config.yaml
norm: "rmsnorm"
positions: "rope"
init: "normal"
init_std_qkv: 0.0959
schedule: "wsd"
decay_shape: "linear"
train_tokens: 615500000
dataset: "wikipedia_en"
Below are experts of layer 7 (counted from 0) of a mixture-of-experts language model. Rows are named router (the router's row for the expert), gate (a neuron's input weights, with its number), up (a neuron's input weights, with its number) and show model dimensions 0-127. Each number is 200 + 20 x the weight over its row's rms, rounded and kept within 0 to 999.
After each expert's rows: a language model's description of what the expert responds to. This comes from a sample of Wikipedia text that the model never trained on.

# expert 14
router,193,202,175,204,192,172,167,203,201,196,200,200,199,250,169,210,198,184,208,206,192,187,211,196,174,199,196,166,203,163,185,177,186,155,215,225,194,206,195,210,194,223,156,196,185,184,237,222,242,208,230,211,170,183,200,218,235,200,201,210,202,180,200,213,219,181,215,217,211,201,208,204,177,202,205,176,214,216,201,183,184,185,202,181,266,206,224,213,187,181,203,214,197,160,196,231,201,237,219,229,216,206,176,193,224,181,200,156,163,222,203,202,183,195,208,225,209,180,182,187,238,209,209,191,196,237,195,200
gate1,171,162,157,197,217,202,188,223,198,240,187,199,182,214,156,197,162,199,183,177,215,214,210,186,223,206,218,192,191,214,188,223,216,236,178,222,208,217,188,217,184,253,240,197,216,195,187,206,200,182,193,215,167,219,187,196,210,205,212,202,167,197,172,219,190,187,205,238,209,180,175,194,189,215,193,187,159,203,224,215,200,196,194,206,205,159,193,203,214,216,205,207,213,182,214,155,209,262,191,215,205,182,186,161,186,171,189,211,194,198,238,207,208,166,187,192,204,235,209,196,204,183,213,206,182,189,200,205
up1,199,195,241,161,170,225,239,209,189,180,194,213,177,227,203,209,217,207,204,205,197,241,185,221,217,207,194,210,209,186,185,207,193,194,220,172,194,182,179,182,222,175,216,182,172,177,202,218,198,161,190,214,231,185,207,201,182,219,167,165,215,189,186,199,230,181,192,155,243,187,223,209,175,255,204,200,234,182,212,225,202,231,197,214,169,229,183,216,195,191,175,198,184,210,195,185,196,181,198,191,200,183,195,178,197,194,208,213,200,184,204,240,195,208,229,212,163,160,198,216,216,186,205,222,189,233,203,207
What it handles: Full stops closing sentences before The or He, also table pipes, heading equals signs, closing parentheses, question and exclamation marks.

# expert 20
router,183,199,167,181,229,175,187,213,174,209,218,198,195,246,197,225,204,156,192,215,209,172,222,222,206,203,203,195,220,182,185,191,175,184,198,220,194,201,192,226,202,221,160,202,205,184,234,198,235,217,232,204,186,180,208,191,199,193,222,188,218,170,167,229,236,191,259,196,212,185,202,215,167,211,211,211,208,206,191,190,177,198,205,175,232,192,206,217,190,174,192,226,190,142,212,195,177,207,220,226,188,199,199,179,244,192,208,183,162,216,181,207,203,191,196,216,216,187,212,181,214,209,166,192,167,206,220,194
gate2,159,191,175,208,169,214,178,186,218,180,212,195,189,217,190,204,178,190,214,242,220,225,205,179,204,216,199,182,197,230,183,166,215,206,209,196,211,183,225,200,177,178,213,206,169,201,195,195,197,214,200,206,229,203,208,189,198,223,192,208,233,240,200,188,211,213,222,208,192,207,214,183,241,210,170,236,229,205,228,197,195,183,185,189,222,194,178,192,200,216,200,200,178,187,196,237,220,200,198,214,165,182,237,235,171,217,252,178,207,178,194,211,219,156,191,151,165,195,224,189,178,240,195,194,187,207,207,199
up2,203,194,199,204,227,166,208,198,212,194,177,233,201,184,215,205,198,176,161,218,185,198,203,235,230,206,183,202,196,222,183,201,201,175,211,192,199,213,205,207,190,181,196,208,190,201,197,203,209,214,239,203,190,242,225,211,248,142,215,194,185,227,243,166,198,195,202,189,207,204,225,207,203,215,187,239,227,211,170,176,221,204,208,216,179,219,205,187,219,195,183,218,208,219,233,156,220,170,188,190,186,191,212,184,207,185,205,204,168,200,185,195,164,168,176,185,204,172,160,193,212,225,189,180,192,175,158,223
What it handles: Newline tokens ending list items, headings, table rows and paragraphs, plus table divider pieces like |---|---| and heading equals signs.

# expert 7
router,219,191,192,170,219,179,194,236,195,180,204,206,206,224,200,201,197,200,215,195,186,201,185,197,167,208,214,178,180,163,175,189,197,201,211,178,184,197,178,219,193,216,171,176,164,182,199,228,210,228,201,177,175,168,193,216,202,184,173,189,198,183,196,193,220,187,221,244,175,188,214,150,193,201,192,185,216,214,184,193,183,183,192,210,208,199,224,226,178,173,204,236,192,165,213,176,182,238,231,224,232,196,218,203,209,179,198,173,170,208,193,209,160,168,227,226,209,177,162,199,235,213,185,185,179,224,215,183
gate0,195,209,171,208,217,155,201,224,226,219,161,238,186,170,244,184,199,207,196,192,211,192,214,206,209,198,235,197,160,168,163,211,172,189,212,237,170,187,196,170,205,178,200,193,200,169,215,180,219,199,189,218,216,197,240,198,161,179,185,206,197,173,192,209,183,207,210,222,202,184,228,191,200,204,190,222,173,218,168,181,213,203,195,189,234,257,203,212,208,202,179,226,211,218,196,201,215,194,197,184,239,216,212,211,195,199,234,209,185,202,207,227,182,222,160,191,201,187,206,207,211,198,201,177,179,183,232,204
up0,205,196,193,161,173,192,215,199,214,230,195,185,188,185,184,157,189,189,180,184,162,210,195,208,245,189,219,188,190,247,179,215,209,208,204,216,178,201,198,157,197,203,185,224,202,184,212,189,222,229,209,213,204,202,201,219,191,180,227,186,229,224,192,214,204,193,198,195,214,203,208,183,219,178,203,220,188,233,195,174,197,179,217,230,223,202,184,197,175,199,219,242,170,211,216,186,207,193,242,191,163,165,164,168,204,183,158,185,186,190,202,194,226,222,196,194,201,215,211,178,148,215,207,169,176,194,203,171
What it handles: Single-letter word-start pieces, mostly C or c, also h, H, p, L, K, beginning words and names, e.g. Croatian, certificate, clock.

# expert 0
router,187,207,201,189,226,179,194,145,194,184,216,196,182,219,199,245,178,203,182,201,191,183,200,180,181,197,179,182,221,192,184,175,215,210,187,176,212,181,193,219,205,220,194,159,195,190,239,232,205,184,205,186,191,182,182,206,204,199,219,193,196,185,216,195,201,218,239,206,218,177,204,204,168,231,182,195,190,191,200,143,216,189,188,204,232,164,218,225,175,183,213,228,151,177,228,195,207,211,233,218,215,217,204,176,214,170,209,162,158,225,190,182,187,216,186,224,185,199,218,196,211,218,180,198,212,230,203,182
gate0,183,200,200,214,186,192,236,195,199,220,175,184,190,196,218,205,191,181,222,211,233,228,211,202,134,177,232,222,213,201,193,184,225,224,218,200,219,196,186,209,195,195,210,198,173,191,239,189,185,167,185,177,198,201,212,208,245,194,239,213,175,196,209,219,223,182,202,180,188,158,202,228,229,173,177,212,171,159,205,205,184,185,193,165,232,169,207,207,172,215,182,183,215,187,220,188,190,217,230,206,217,190,196,184,224,197,216,193,193,204,201,204,181,199,211,187,190,196,183,230,193,203,189,203,129,204,212,190
up0,229,207,201,186,201,195,230,170,220,189,210,213,222,196,183,164,170,179,240,198,227,212,217,189,203,136,191,178,206,195,199,194,179,199,228,190,230,187,192,228,245,182,207,202,208,186,183,198,215,184,222,223,197,162,191,199,201,207,214,213,147,223,244,199,232,238,212,222,186,205,187,216,188,193,210,221,215,188,206,203,212,177,222,224,239,193,202,153,196,194,205,190,190,217,207,231,193,191,217,195,169,204,182,215,224,215,177,218,217,198,185,223,204,216,183,199,185,177,218,180,165,179,207,184,188,177,191,214
What it handles: Word-internal pieces containing f (f, ff, ef, if, aff) as in Amersfoort, sacrifice, briefly, plus "New" before York and "of", "and", "part".

# expert 12
router,220,229,205,168,214,190,178,190,202,174,203,220,212,239,176,222,183,177,210,192,203,174,216,183,192,182,207,199,209,169,168,178,189,174,234,203,172,250,222,225,214,218,196,184,176,177,244,201,216,229,225,170,192,201,180,194,221,211,217,188,201,177,193,222,233,190,224,223,226,159,205,216,182,193,203,194,223,210,227,197,197,184,246,177,209,211,202,204,195,173,164,190,194,152,188,198,197,220,227,219,198,182,205,173,206,196,193,173,160,207,177,202,177,220,197,225,223,180,185,197,208,184,198,202,197,206,203,224
gate2,171,204,196,202,222,188,202,167,154,203,231,215,212,214,210,204,192,218,192,195,196,196,245,197,184,215,222,209,154,204,195,171,181,226,180,221,264,207,233,161,191,233,163,209,189,246,194,215,164,213,192,193,184,225,212,217,195,188,169,197,193,204,191,199,197,177,210,191,178,190,205,198,184,217,216,193,168,203,192,182,218,210,232,193,196,175,196,226,242,201,202,178,188,205,209,196,202,213,220,181,194,197,204,146,197,199,222,214,157,200,172,240,224,199,210,207,193,224,210,190,202,216,194,190,192,202,212,221
up2,200,208,182,190,208,214,170,178,234,212,213,191,207,232,220,199,217,191,214,192,183,198,213,231,213,203,210,198,194,194,261,205,230,171,185,209,198,206,204,165,222,214,221,193,234,172,170,199,227,173,182,233,196,197,177,225,227,204,205,212,170,198,197,229,194,199,205,233,224,176,182,188,197,217,217,182,162,196,216,198,196,183,176,174,227,185,205,190,164,187,203,200,210,227,214,217,183,203,184,227,172,196,147,199,186,212,209,221,199,185,209,186,237,184,178,214,175,227,194,167,216,194,227,196,221,233,232,219
What it handles: Punctuation separating names in lists, tables and citations (|, comma, semicolon, dash, =), plus pieces inside foreign surnames and species names.

# expert 1
router,197,187,215,195,215,195,181,202,215,188,226,193,179,230,183,217,178,174,219,227,154,193,203,195,230,173,181,188,232,175,171,159,173,182,200,212,168,186,208,224,152,210,186,189,179,177,190,216,211,222,204,180,176,196,175,189,211,211,214,158,209,174,208,218,194,175,231,217,225,192,184,204,163,213,183,181,216,189,180,181,204,186,204,178,233,148,222,220,161,187,205,216,201,165,230,210,200,222,208,232,214,184,210,197,200,178,192,160,193,202,201,201,183,217,198,197,219,180,207,221,223,215,188,191,198,218,212,210
gate1,208,205,212,209,187,193,188,220,216,193,236,201,196,236,159,194,231,234,245,233,214,164,204,167,208,188,207,209,239,208,159,224,206,182,220,169,171,194,217,168,214,155,205,195,185,226,173,204,171,211,184,216,204,190,208,189,232,205,208,195,207,226,216,188,239,198,196,185,192,196,209,193,176,207,212,201,221,161,198,219,193,193,191,187,191,218,224,178,196,171,204,201,213,188,213,187,188,236,185,197,232,170,201,204,227,203,189,214,198,147,168,205,178,211,210,186,214,190,217,214,224,186,226,198,220,219,223,213
up1,180,198,232,216,203,216,198,182,211,223,169,207,184,202,165,213,184,208,194,228,200,197,209,175,183,199,213,187,225,159,203,194,245,204,185,192,180,193,229,166,193,192,211,204,201,204,205,205,175,190,222,186,220,210,179,225,188,216,226,232,171,196,185,234,189,182,165,188,192,200,172,199,181,196,225,202,232,220,217,206,192,206,200,178,219,181,197,195,170,239,163,164,164,152,228,203,181,188,190,238,205,204,228,221,194,184,178,190,202,199,188,201,202,214,200,171,185,202,216,218,185,232,236,192,196,226,217,152
What it handles: Short syllable pieces like Al, al, or, el, il at the start or middle of names and words, e.g. Alba, Almería, Nor, Bel.

# expert 23
router,205,203,198,206,212,139,177,201,208,215,209,183,198,220,178,227,188,189,172,212,173,164,169,203,189,202,184,182,226,206,172,167,188,190,214,215,193,179,181,224,188,218,201,201,207,198,226,246,216,180,206,180,190,204,188,219,205,204,228,177,183,198,217,212,220,210,233,227,232,169,209,179,174,194,188,183,171,200,198,183,168,167,208,202,231,185,220,230,173,145,196,207,192,186,203,188,185,227,212,198,230,188,188,165,213,189,232,198,189,236,192,212,211,229,228,208,200,195,191,194,208,197,177,213,190,239,231,211
gate0,228,210,218,211,207,189,213,199,202,205,198,202,170,236,195,220,219,251,209,202,200,154,205,172,192,174,186,202,223,221,176,218,208,204,229,207,189,196,216,199,169,183,195,201,198,197,213,200,190,213,218,215,239,203,209,201,234,209,237,188,178,211,188,192,220,190,251,181,177,160,224,188,231,175,187,174,192,159,237,235,228,182,206,186,212,196,190,184,194,194,217,200,193,196,210,206,200,163,196,195,187,224,193,181,191,233,182,204,195,202,217,217,224,212,217,205,209,204,177,159,199,215,180,183,207,259,214,232
up0,223,205,229,211,213,202,215,235,222,194,195,226,205,244,212,206,227,192,190,215,210,210,141,190,205,235,189,214,221,203,207,205,210,221,212,194,197,191,188,187,198,210,201,197,219,203,236,168,174,151,204,201,177,192,191,209,192,209,256,214,213,208,201,224,221,184,236,248,152,171,201,199,197,218,174,179,190,190,194,180,175,196,226,222,203,201,169,176,193,221,197,251,206,228,196,170,183,180,194,231,214,192,197,205,196,221,197,207,209,167,185,219,206,207,218,192,172,195,203,159,216,188,187,208,202,190,195,208
What it handles: Word-start piece ad (addressed, adult, adequate) and capitalized military or transport words like War, Air, Sea, Car, Com, Council.

# expert 19
router,184,206,199,184,202,199,165,199,171,197,180,187,202,248,216,193,190,201,226,198,204,190,226,225,193,214,214,193,212,175,197,185,189,176,226,201,171,234,186,181,162,200,185,205,199,182,231,206,189,207,250,218,170,195,179,240,201,202,202,171,231,188,200,206,228,203,218,186,224,162,207,204,153,217,190,162,203,217,185,180,173,163,180,204,240,196,206,189,201,204,214,214,184,167,187,196,178,210,202,233,203,212,194,211,237,191,215,178,207,210,178,213,198,206,217,209,232,187,185,202,209,199,156,209,192,216,210,253
gate1,201,253,180,187,209,205,177,172,191,196,211,185,201,179,221,203,200,203,224,180,178,231,198,188,193,187,223,206,167,236,194,193,171,175,200,189,171,227,190,208,212,157,186,151,196,215,206,211,237,207,211,187,208,199,193,211,177,206,171,239,182,189,216,210,192,195,215,217,213,164,201,214,186,173,182,210,161,207,184,237,217,214,194,201,189,201,164,192,216,192,221,178,176,178,199,222,200,182,198,192,183,193,175,154,194,196,229,221,177,200,228,180,181,228,211,188,226,187,195,210,185,246,165,172,204,195,209,191
up1,217,185,201,223,166,219,243,171,189,175,189,187,198,180,227,217,173,223,242,172,240,191,202,182,190,199,214,172,181,208,206,209,223,216,198,234,200,212,195,192,199,217,159,241,222,202,176,189,197,238,187,181,191,189,186,200,197,200,191,213,227,214,182,207,178,198,189,227,172,207,189,226,204,225,225,208,197,199,227,243,220,216,206,211,222,211,211,197,201,204,178,213,221,239,199,178,235,241,209,198,223,204,169,203,191,168,203,158,190,212,197,164,178,221,198,188,220,185,216,227,186,207,231,186,191,199,210,182
What it handles: Field names after a dash at line start in infobox-style lists, before a colon, e.g. Education, Location, Born, Species, Synonyms.

# expert 6
router,200,220,202,174,208,194,209,188,205,186,204,209,229,218,158,210,180,169,186,203,196,167,212,191,198,181,235,190,212,160,182,207,238,211,176,208,176,215,208,217,193,215,207,172,178,190,224,251,222,218,199,207,170,179,194,200,217,231,209,198,216,180,187,195,221,186,231,219,202,203,200,175,207,208,177,171,213,173,200,174,190,193,219,207,236,152,218,212,164,172,204,210,183,150,235,198,192,209,228,237,224,205,208,199,210,197,201,162,154,204,201,212,201,193,229,195,193,180,209,169,222,196,190,196,200,211,209,177
gate1,155,193,194,199,249,185,200,223,158,212,190,227,237,220,190,227,207,188,188,205,213,223,235,198,197,217,186,227,221,186,217,209,219,209,205,237,215,201,189,190,184,170,194,188,213,230,220,212,185,200,195,223,201,211,195,226,222,197,202,186,208,179,210,198,201,175,206,218,190,204,173,140,180,229,237,184,219,210,207,200,213,200,207,226,190,211,202,176,223,206,195,193,206,216,210,199,201,160,211,205,227,206,239,221,211,191,257,208,170,197,195,224,225,208,208,217,208,185,240,241,189,205,235,207,211,207,211,175
up1,189,160,150,206,177,190,208,208,233,186,211,180,166,183,211,180,215,203,206,172,234,177,156,181,179,172,213,183,193,212,194,195,189,193,230,202,163,220,192,224,215,244,199,216,204,192,182,198,218,189,214,163,178,205,220,198,191,201,197,185,211,217,181,239,206,196,202,187,158,217,222,211,194,206,176,227,212,197,169,210,187,193,200,158,200,161,195,165,233,181,222,183,188,211,225,204,211,204,220,193,167,201,183,208,197,198,158,234,217,205,196,212,189,205,168,200,241,219,199,181,204,210,216,180,186,212,206,194
What it handles: First piece of a lowercase word split into pieces, after a space, e.g. f in focuses/flute, comp in composers, or in ornamental.

# expert 22
router,206,225,197,217,211,172,194,187,192,201,207,193,185,230,195,226,195,177,208,217,190,178,197,204,196,191,221,168,216,180,192,186,213,212,184,201,190,209,174,181,216,223,168,150,192,173,226,199,229,213,223,192,190,169,198,196,209,221,198,197,187,172,219,224,216,178,221,247,203,155,205,197,190,190,175,206,224,199,175,189,210,206,207,201,239,206,202,214,198,176,189,245,203,170,218,199,190,223,210,217,193,203,214,197,246,167,202,162,183,222,191,217,196,179,226,216,222,179,213,167,234,207,202,199,160,222,244,167
gate1,226,207,206,220,201,208,214,155,195,204,170,187,195,212,203,250,203,206,211,183,230,174,173,195,193,209,163,203,201,223,210,243,190,192,208,185,204,189,204,182,184,166,197,210,163,185,236,224,174,167,203,228,181,184,210,245,189,195,219,202,217,190,197,213,190,152,196,219,227,217,199,208,221,205,232,217,192,219,220,214,211,191,227,201,170,220,200,229,203,198,190,175,213,184,202,194,183,192,242,233,204,203,165,200,203,164,182,207,194,211,239,214,214,167,208,190,158,205,207,198,191,177,179,195,205,175,228,187
up1,200,203,195,210,238,192,194,174,218,232,186,218,200,195,181,185,200,183,204,205,189,188,198,216,198,214,202,173,177,191,247,197,219,199,221,183,211,209,197,167,184,204,187,183,213,178,213,223,189,160,219,203,136,210,219,235,221,187,186,214,230,179,215,222,213,176,166,199,174,199,231,261,166,150,220,217,204,219,191,196,195,214,201,186,198,216,193,213,214,175,197,189,223,170,200,187,216,171,185,220,221,193,164,213,185,184,181,208,217,178,205,221,196,181,212,227,178,208,182,196,173,208,201,164,205,185,190,215
What it handles: Opening parentheses, quotes, hyphens, slashes and LaTeX symbols, plus prefixes re, un, inter, tri, e.g. full-back, (which, Revolution.

# expert 24
router,211,205,186,184,227,187,170,186,198,161,195,213,224,219,204,234,190,150,212,216,216,176,222,208,191,176,195,201,216,173,208,195,206,179,187,207,177,209,229,199,233,215,189,174,188,176,213,221,214,183,213,225,161,188,175,208,193,211,228,167,219,195,168,231,211,200,219,202,253,207,198,175,174,223,194,212,211,205,193,191,200,151,208,223,236,182,204,233,168,187,181,188,205,200,195,216,200,204,196,237,221,192,204,191,232,206,223,162,185,205,185,218,184,190,227,193,185,184,198,167,190,193,174,195,181,234,228,202
gate2,236,208,210,188,169,189,233,187,214,175,188,172,210,167,157,205,212,240,170,179,177,169,163,177,185,213,159,193,223,186,221,190,206,188,216,207,190,186,208,195,205,231,169,195,215,206,196,205,250,179,192,165,171,211,205,205,198,203,197,178,214,188,186,215,210,244,216,226,199,204,231,202,210,202,195,204,187,229,187,205,205,201,180,190,224,167,218,210,202,201,185,168,208,199,205,228,198,169,174,235,209,177,191,213,191,230,188,181,212,230,218,200,179,198,210,189,214,189,214,162,214,208,217,177,235,190,173,173
up2,212,194,221,206,230,206,215,216,203,201,204,210,222,184,180,214,206,217,246,174,170,199,193,179,196,193,168,202,238,154,238,216,149,224,225,166,175,185,239,238,219,202,170,211,191,187,206,210,203,157,184,176,189,179,209,197,150,205,215,194,210,195,189,224,197,205,200,211,202,180,211,203,198,190,221,230,188,218,170,216,201,172,201,194,217,212,193,213,179,212,192,186,232,192,204,171,193,168,170,226,202,165,181,226,202,169,188,218,172,204,197,201,182,230,177,192,219,209,189,197,197,199,201,182,189,229,187,218
What it handles: Number words, quantifiers and determiners after the/of (two, first, several, many, some, this), plus digits in tables and scores.

# expert 5
router,200,215,185,189,230,168,182,209,180,217,186,191,184,212,211,208,194,179,196,209,174,210,204,206,164,202,210,176,206,190,181,182,166,186,199,220,170,178,195,230,198,224,186,188,190,160,207,206,221,222,189,187,202,174,213,223,191,188,193,185,189,158,175,233,225,194,219,229,182,168,214,192,176,180,178,196,198,210,164,192,182,198,203,211,230,199,199,195,179,170,151,207,213,164,216,189,186,203,210,211,206,194,210,183,212,175,191,191,170,184,152,232,190,181,231,224,214,149,217,161,230,220,208,214,190,220,227,187
gate1,220,204,185,192,201,207,193,205,214,147,199,241,211,239,192,192,200,203,242,193,194,187,209,196,176,217,226,218,223,239,181,204,218,191,207,165,178,194,219,226,202,183,204,205,195,240,172,221,222,166,190,164,200,202,225,226,156,200,188,169,229,193,200,194,189,191,213,196,205,194,224,171,243,187,157,218,181,222,190,190,213,204,194,198,218,177,236,187,181,185,205,183,201,181,215,209,236,186,217,161,211,200,187,210,199,222,211,215,190,181,207,203,167,196,177,228,208,166,176,199,186,234,177,197,198,194,192,182
up1,180,192,170,169,189,180,226,226,212,217,169,228,205,196,210,181,207,190,205,228,191,165,198,189,166,189,188,185,162,204,175,167,199,215,188,225,212,213,184,226,183,165,195,200,200,196,188,182,218,194,214,173,227,187,200,216,194,181,199,174,212,215,167,175,197,185,241,215,223,188,197,191,202,179,188,195,209,195,174,215,232,207,216,196,190,185,208,213,186,184,199,191,204,214,210,143,225,190,210,161,189,221,190,217,224,205,206,182,215,202,211,176,191,158,219,184,222,185,196,236,211,240,162,153,185,191,205,164
What it handles: Opening two-letter syllables of words and names after a space, such as co in court and combat, Ca, Bo, Jo, Bri.

# expert 3
router,191,211,198,198,218,170,178,167,216,193,149,228,214,227,186,234,184,186,217,206,216,183,216,214,171,176,179,204,202,222,164,188,189,178,217,239,181,228,193,200,215,224,197,189,192,191,217,202,202,229,206,235,204,169,191,196,200,179,227,190,215,179,193,212,188,187,232,204,211,185,215,187,151,185,178,169,210,201,221,184,216,182,211,185,229,219,207,205,150,196,189,256,191,149,198,211,200,211,194,206,221,185,187,192,204,219,229,197,201,197,194,185,197,223,183,197,202,155,184,199,216,170,200,192,180,231,207,215
gate2,205,209,184,189,194,163,185,186,201,192,187,243,179,226,173,198,172,200,193,201,191,217,181,197,188,203,202,228,198,185,159,202,175,214,169,198,216,204,219,209,216,237,212,198,244,218,184,184,185,204,207,185,180,195,167,243,205,155,256,171,256,218,202,214,176,204,207,199,201,207,180,180,208,158,191,231,206,204,188,193,186,215,179,216,243,224,210,222,179,219,174,186,173,213,189,191,187,208,172,186,180,181,205,191,195,196,217,203,214,195,176,159,222,194,186,219,197,187,190,206,220,204,181,221,186,220,209,196
up2,200,173,199,222,214,182,200,198,187,214,198,183,167,159,216,192,253,225,224,212,200,193,177,180,208,172,168,203,194,205,228,187,176,192,174,184,195,243,210,203,204,172,185,226,181,180,244,168,210,195,183,199,211,190,200,187,188,204,155,231,190,188,220,221,189,185,178,166,206,209,184,206,200,200,193,149,205,184,213,219,188,186,245,209,159,205,168,201,200,191,233,206,207,210,186,202,209,186,208,226,213,223,177,220,228,184,181,181,198,180,187,199,179,187,200,186,214,238,237,194,197,190,226,224,179,211,206,188
What it handles: Single-letter pieces in foreign names, especially z and diacritic letters (ć, ž, ș, ñ), e.g. Vyazma, Vázquez, Erzgebirge, Žiukas.

# expert 4
router,218,240,183,174,220,172,186,211,190,178,192,229,203,199,196,227,186,174,194,193,219,184,222,210,172,205,198,186,217,164,191,183,189,183,217,223,175,181,195,218,196,197,212,174,209,167,214,231,219,198,203,210,161,182,168,190,200,213,193,197,201,189,185,223,197,175,232,245,201,207,214,175,171,217,177,200,220,207,173,207,160,135,183,207,219,176,229,208,169,204,204,189,177,186,192,204,172,211,211,221,205,168,169,201,221,203,202,172,205,182,195,200,204,201,178,199,234,191,186,175,231,154,174,194,205,214,193,199
gate1,217,218,179,204,176,192,192,183,206,205,193,228,206,172,186,187,202,160,216,206,189,145,216,226,166,207,221,199,206,202,194,203,203,250,202,208,189,233,176,210,217,227,197,188,232,200,211,171,207,183,205,163,207,218,235,204,214,216,196,212,194,193,216,179,163,182,205,243,197,210,169,179,207,182,198,204,200,199,205,162,179,230,193,207,201,185,234,231,173,187,214,175,204,194,178,199,194,205,195,184,182,199,165,202,185,204,178,161,193,200,198,202,214,213,194,211,226,170,177,229,226,192,229,180,139,210,198,177
up1,182,203,199,200,230,217,213,212,204,183,202,195,182,249,174,179,215,168,192,199,204,215,166,182,175,181,232,196,172,185,237,207,178,184,197,194,229,202,208,200,173,188,190,198,200,229,156,223,170,199,196,229,206,191,190,248,179,219,208,180,203,229,205,190,190,198,177,172,201,191,187,235,186,207,174,210,204,214,194,183,227,185,196,168,189,216,192,187,201,206,218,194,207,171,230,202,279,193,186,221,168,188,193,209,205,177,210,230,211,211,225,188,210,214,205,199,160,203,222,196,166,216,216,192,203,174,208,180
What it handles: Function words opening a phrase, especially a, an, infinitive to after effort or believed, and modals like would, could, will, so.

# expert 21
router,207,205,191,169,215,181,208,212,215,201,184,240,200,228,175,199,194,173,213,202,188,165,206,215,161,208,186,192,229,192,145,169,211,191,218,194,198,219,189,202,194,216,154,189,201,179,203,231,229,197,213,220,180,177,177,213,214,196,196,200,223,191,169,211,233,222,216,196,229,173,227,180,202,213,186,214,208,234,217,164,183,194,199,192,222,204,203,222,162,195,229,230,205,201,202,180,218,211,224,211,202,171,212,186,221,168,207,167,198,192,160,210,194,226,186,196,216,160,190,166,225,181,170,193,177,218,206,210
gate0,198,185,195,181,196,207,225,204,223,202,194,211,198,205,205,211,223,194,185,190,139,156,193,216,174,211,189,240,201,172,182,192,205,196,191,199,230,171,184,210,215,224,203,188,195,174,229,215,190,186,200,217,203,198,200,212,190,232,219,230,193,198,226,192,182,238,164,205,212,198,187,168,210,177,188,195,172,193,211,162,219,189,203,202,201,204,230,223,166,186,172,143,233,200,207,215,214,188,248,212,189,218,204,195,159,170,201,186,221,230,206,180,220,196,201,186,213,211,192,187,191,247,185,219,197,187,236,202
up0,214,215,195,204,173,219,210,216,195,214,223,221,193,227,194,226,205,201,203,220,222,240,204,227,211,193,168,171,203,209,213,215,150,215,202,183,192,176,218,201,203,173,214,201,187,194,168,207,214,223,223,196,197,192,194,199,215,170,214,176,257,165,211,186,202,174,218,201,205,150,203,191,209,212,241,175,214,220,161,219,196,232,193,194,211,178,217,196,215,217,234,189,216,218,232,190,195,237,193,182,201,195,222,223,232,203,185,202,159,192,177,212,184,206,215,213,191,190,228,186,221,163,202,168,203,193,192,166
What it handles: Adjective endings -ic, -al, -ian, -ical and adjectives like American, British, political, national, plus "and" in headings like Death and legacy.

# expert 30
router,206,190,200,185,202,146,193,192,179,203,214,218,182,215,168,203,205,195,190,166,199,158,208,208,167,205,172,169,202,184,160,167,180,194,182,208,206,210,187,214,192,210,153,198,213,175,197,191,203,200,207,182,193,191,191,192,216,163,237,167,208,182,199,220,202,216,241,177,219,163,201,192,166,198,211,182,167,201,216,182,194,199,194,197,209,193,231,208,141,176,217,249,178,196,182,200,186,220,213,203,218,190,182,178,218,168,206,170,197,222,179,188,206,178,191,192,210,190,196,225,235,176,192,203,193,230,196,191
gate0,197,211,195,209,198,197,193,210,168,201,212,211,212,198,183,208,194,203,196,180,200,170,236,191,187,196,193,187,207,229,202,198,185,237,217,232,216,200,175,233,207,219,218,169,206,202,205,206,202,162,259,201,192,235,174,200,204,176,223,197,210,202,200,220,234,214,191,189,217,170,206,164,213,200,198,189,208,207,155,217,181,227,167,193,232,231,229,182,175,190,179,200,205,192,219,167,205,209,186,186,200,127,210,171,232,166,185,194,200,188,190,208,188,196,222,183,185,166,228,191,188,206,192,205,181,181,229,187
up0,200,185,230,216,218,202,175,228,195,209,185,218,216,215,188,169,209,218,195,171,207,224,237,221,220,207,229,222,216,193,200,192,195,244,200,227,197,199,200,200,221,173,226,224,177,201,190,178,160,182,221,189,212,218,183,212,180,160,205,177,209,198,183,184,219,174,192,250,157,171,178,178,221,194,190,214,207,228,237,197,185,216,196,210,238,221,206,182,182,213,223,198,172,203,179,226,219,224,204,201,214,152,209,194,206,184,184,190,249,188,177,230,184,190,193,190,200,189,192,197,201,210,194,209,203,159,207,203
What it handles: Word pieces "on"/"con"/"mon" inside words or names (anticonvulsant, reconnaissance, monument, Don), plus con at word start and However.

# expert 18
router,184,214,182,180,189,160,186,181,202,206,203,212,182,210,205,211,207,178,224,226,180,193,210,218,196,187,209,202,200,205,173,174,171,224,169,214,202,224,223,186,207,195,177,177,207,181,195,201,211,196,215,180,168,214,141,207,200,190,252,173,208,207,216,200,207,198,233,203,225,194,207,189,188,211,217,173,214,232,231,190,204,189,219,199,234,179,243,220,183,173,224,250,186,158,191,221,184,202,185,229,245,183,213,191,214,184,218,196,170,210,207,200,188,210,228,214,217,182,176,208,214,176,194,202,166,229,209,203
gate0,177,181,208,169,218,206,209,183,193,210,209,208,167,232,198,203,199,192,197,214,200,192,221,199,196,190,209,153,215,181,184,191,211,197,186,175,198,205,189,199,206,213,200,207,185,191,170,220,198,188,188,181,156,172,182,233,175,179,182,207,186,217,222,180,162,192,174,219,199,221,225,172,193,227,202,205,194,205,243,206,197,183,199,185,226,187,208,202,193,200,196,165,201,228,182,144,240,194,199,210,188,164,221,193,183,188,178,176,171,205,181,222,229,250,200,208,221,239,189,205,207,220,229,244,198,185,166,224
up0,200,199,215,203,229,198,194,221,240,217,186,219,196,167,179,192,210,158,202,201,193,194,215,181,201,164,209,167,211,186,189,243,177,190,183,163,199,206,187,223,177,182,203,188,177,167,187,191,184,175,212,198,189,215,216,196,172,190,193,203,234,229,228,169,198,159,168,205,205,183,189,258,183,220,210,184,223,212,208,189,185,185,197,209,225,185,197,208,206,184,219,202,251,212,191,184,219,226,205,222,180,202,217,186,213,203,204,224,242,203,197,186,221,236,175,226,183,206,207,209,216,234,207,203,189,236,179,181
What it handles: Word pieces ending or containing "er"/"ter" (era, erroneous, master, Chapter, Player) and role nouns like father, leader, Minister, President.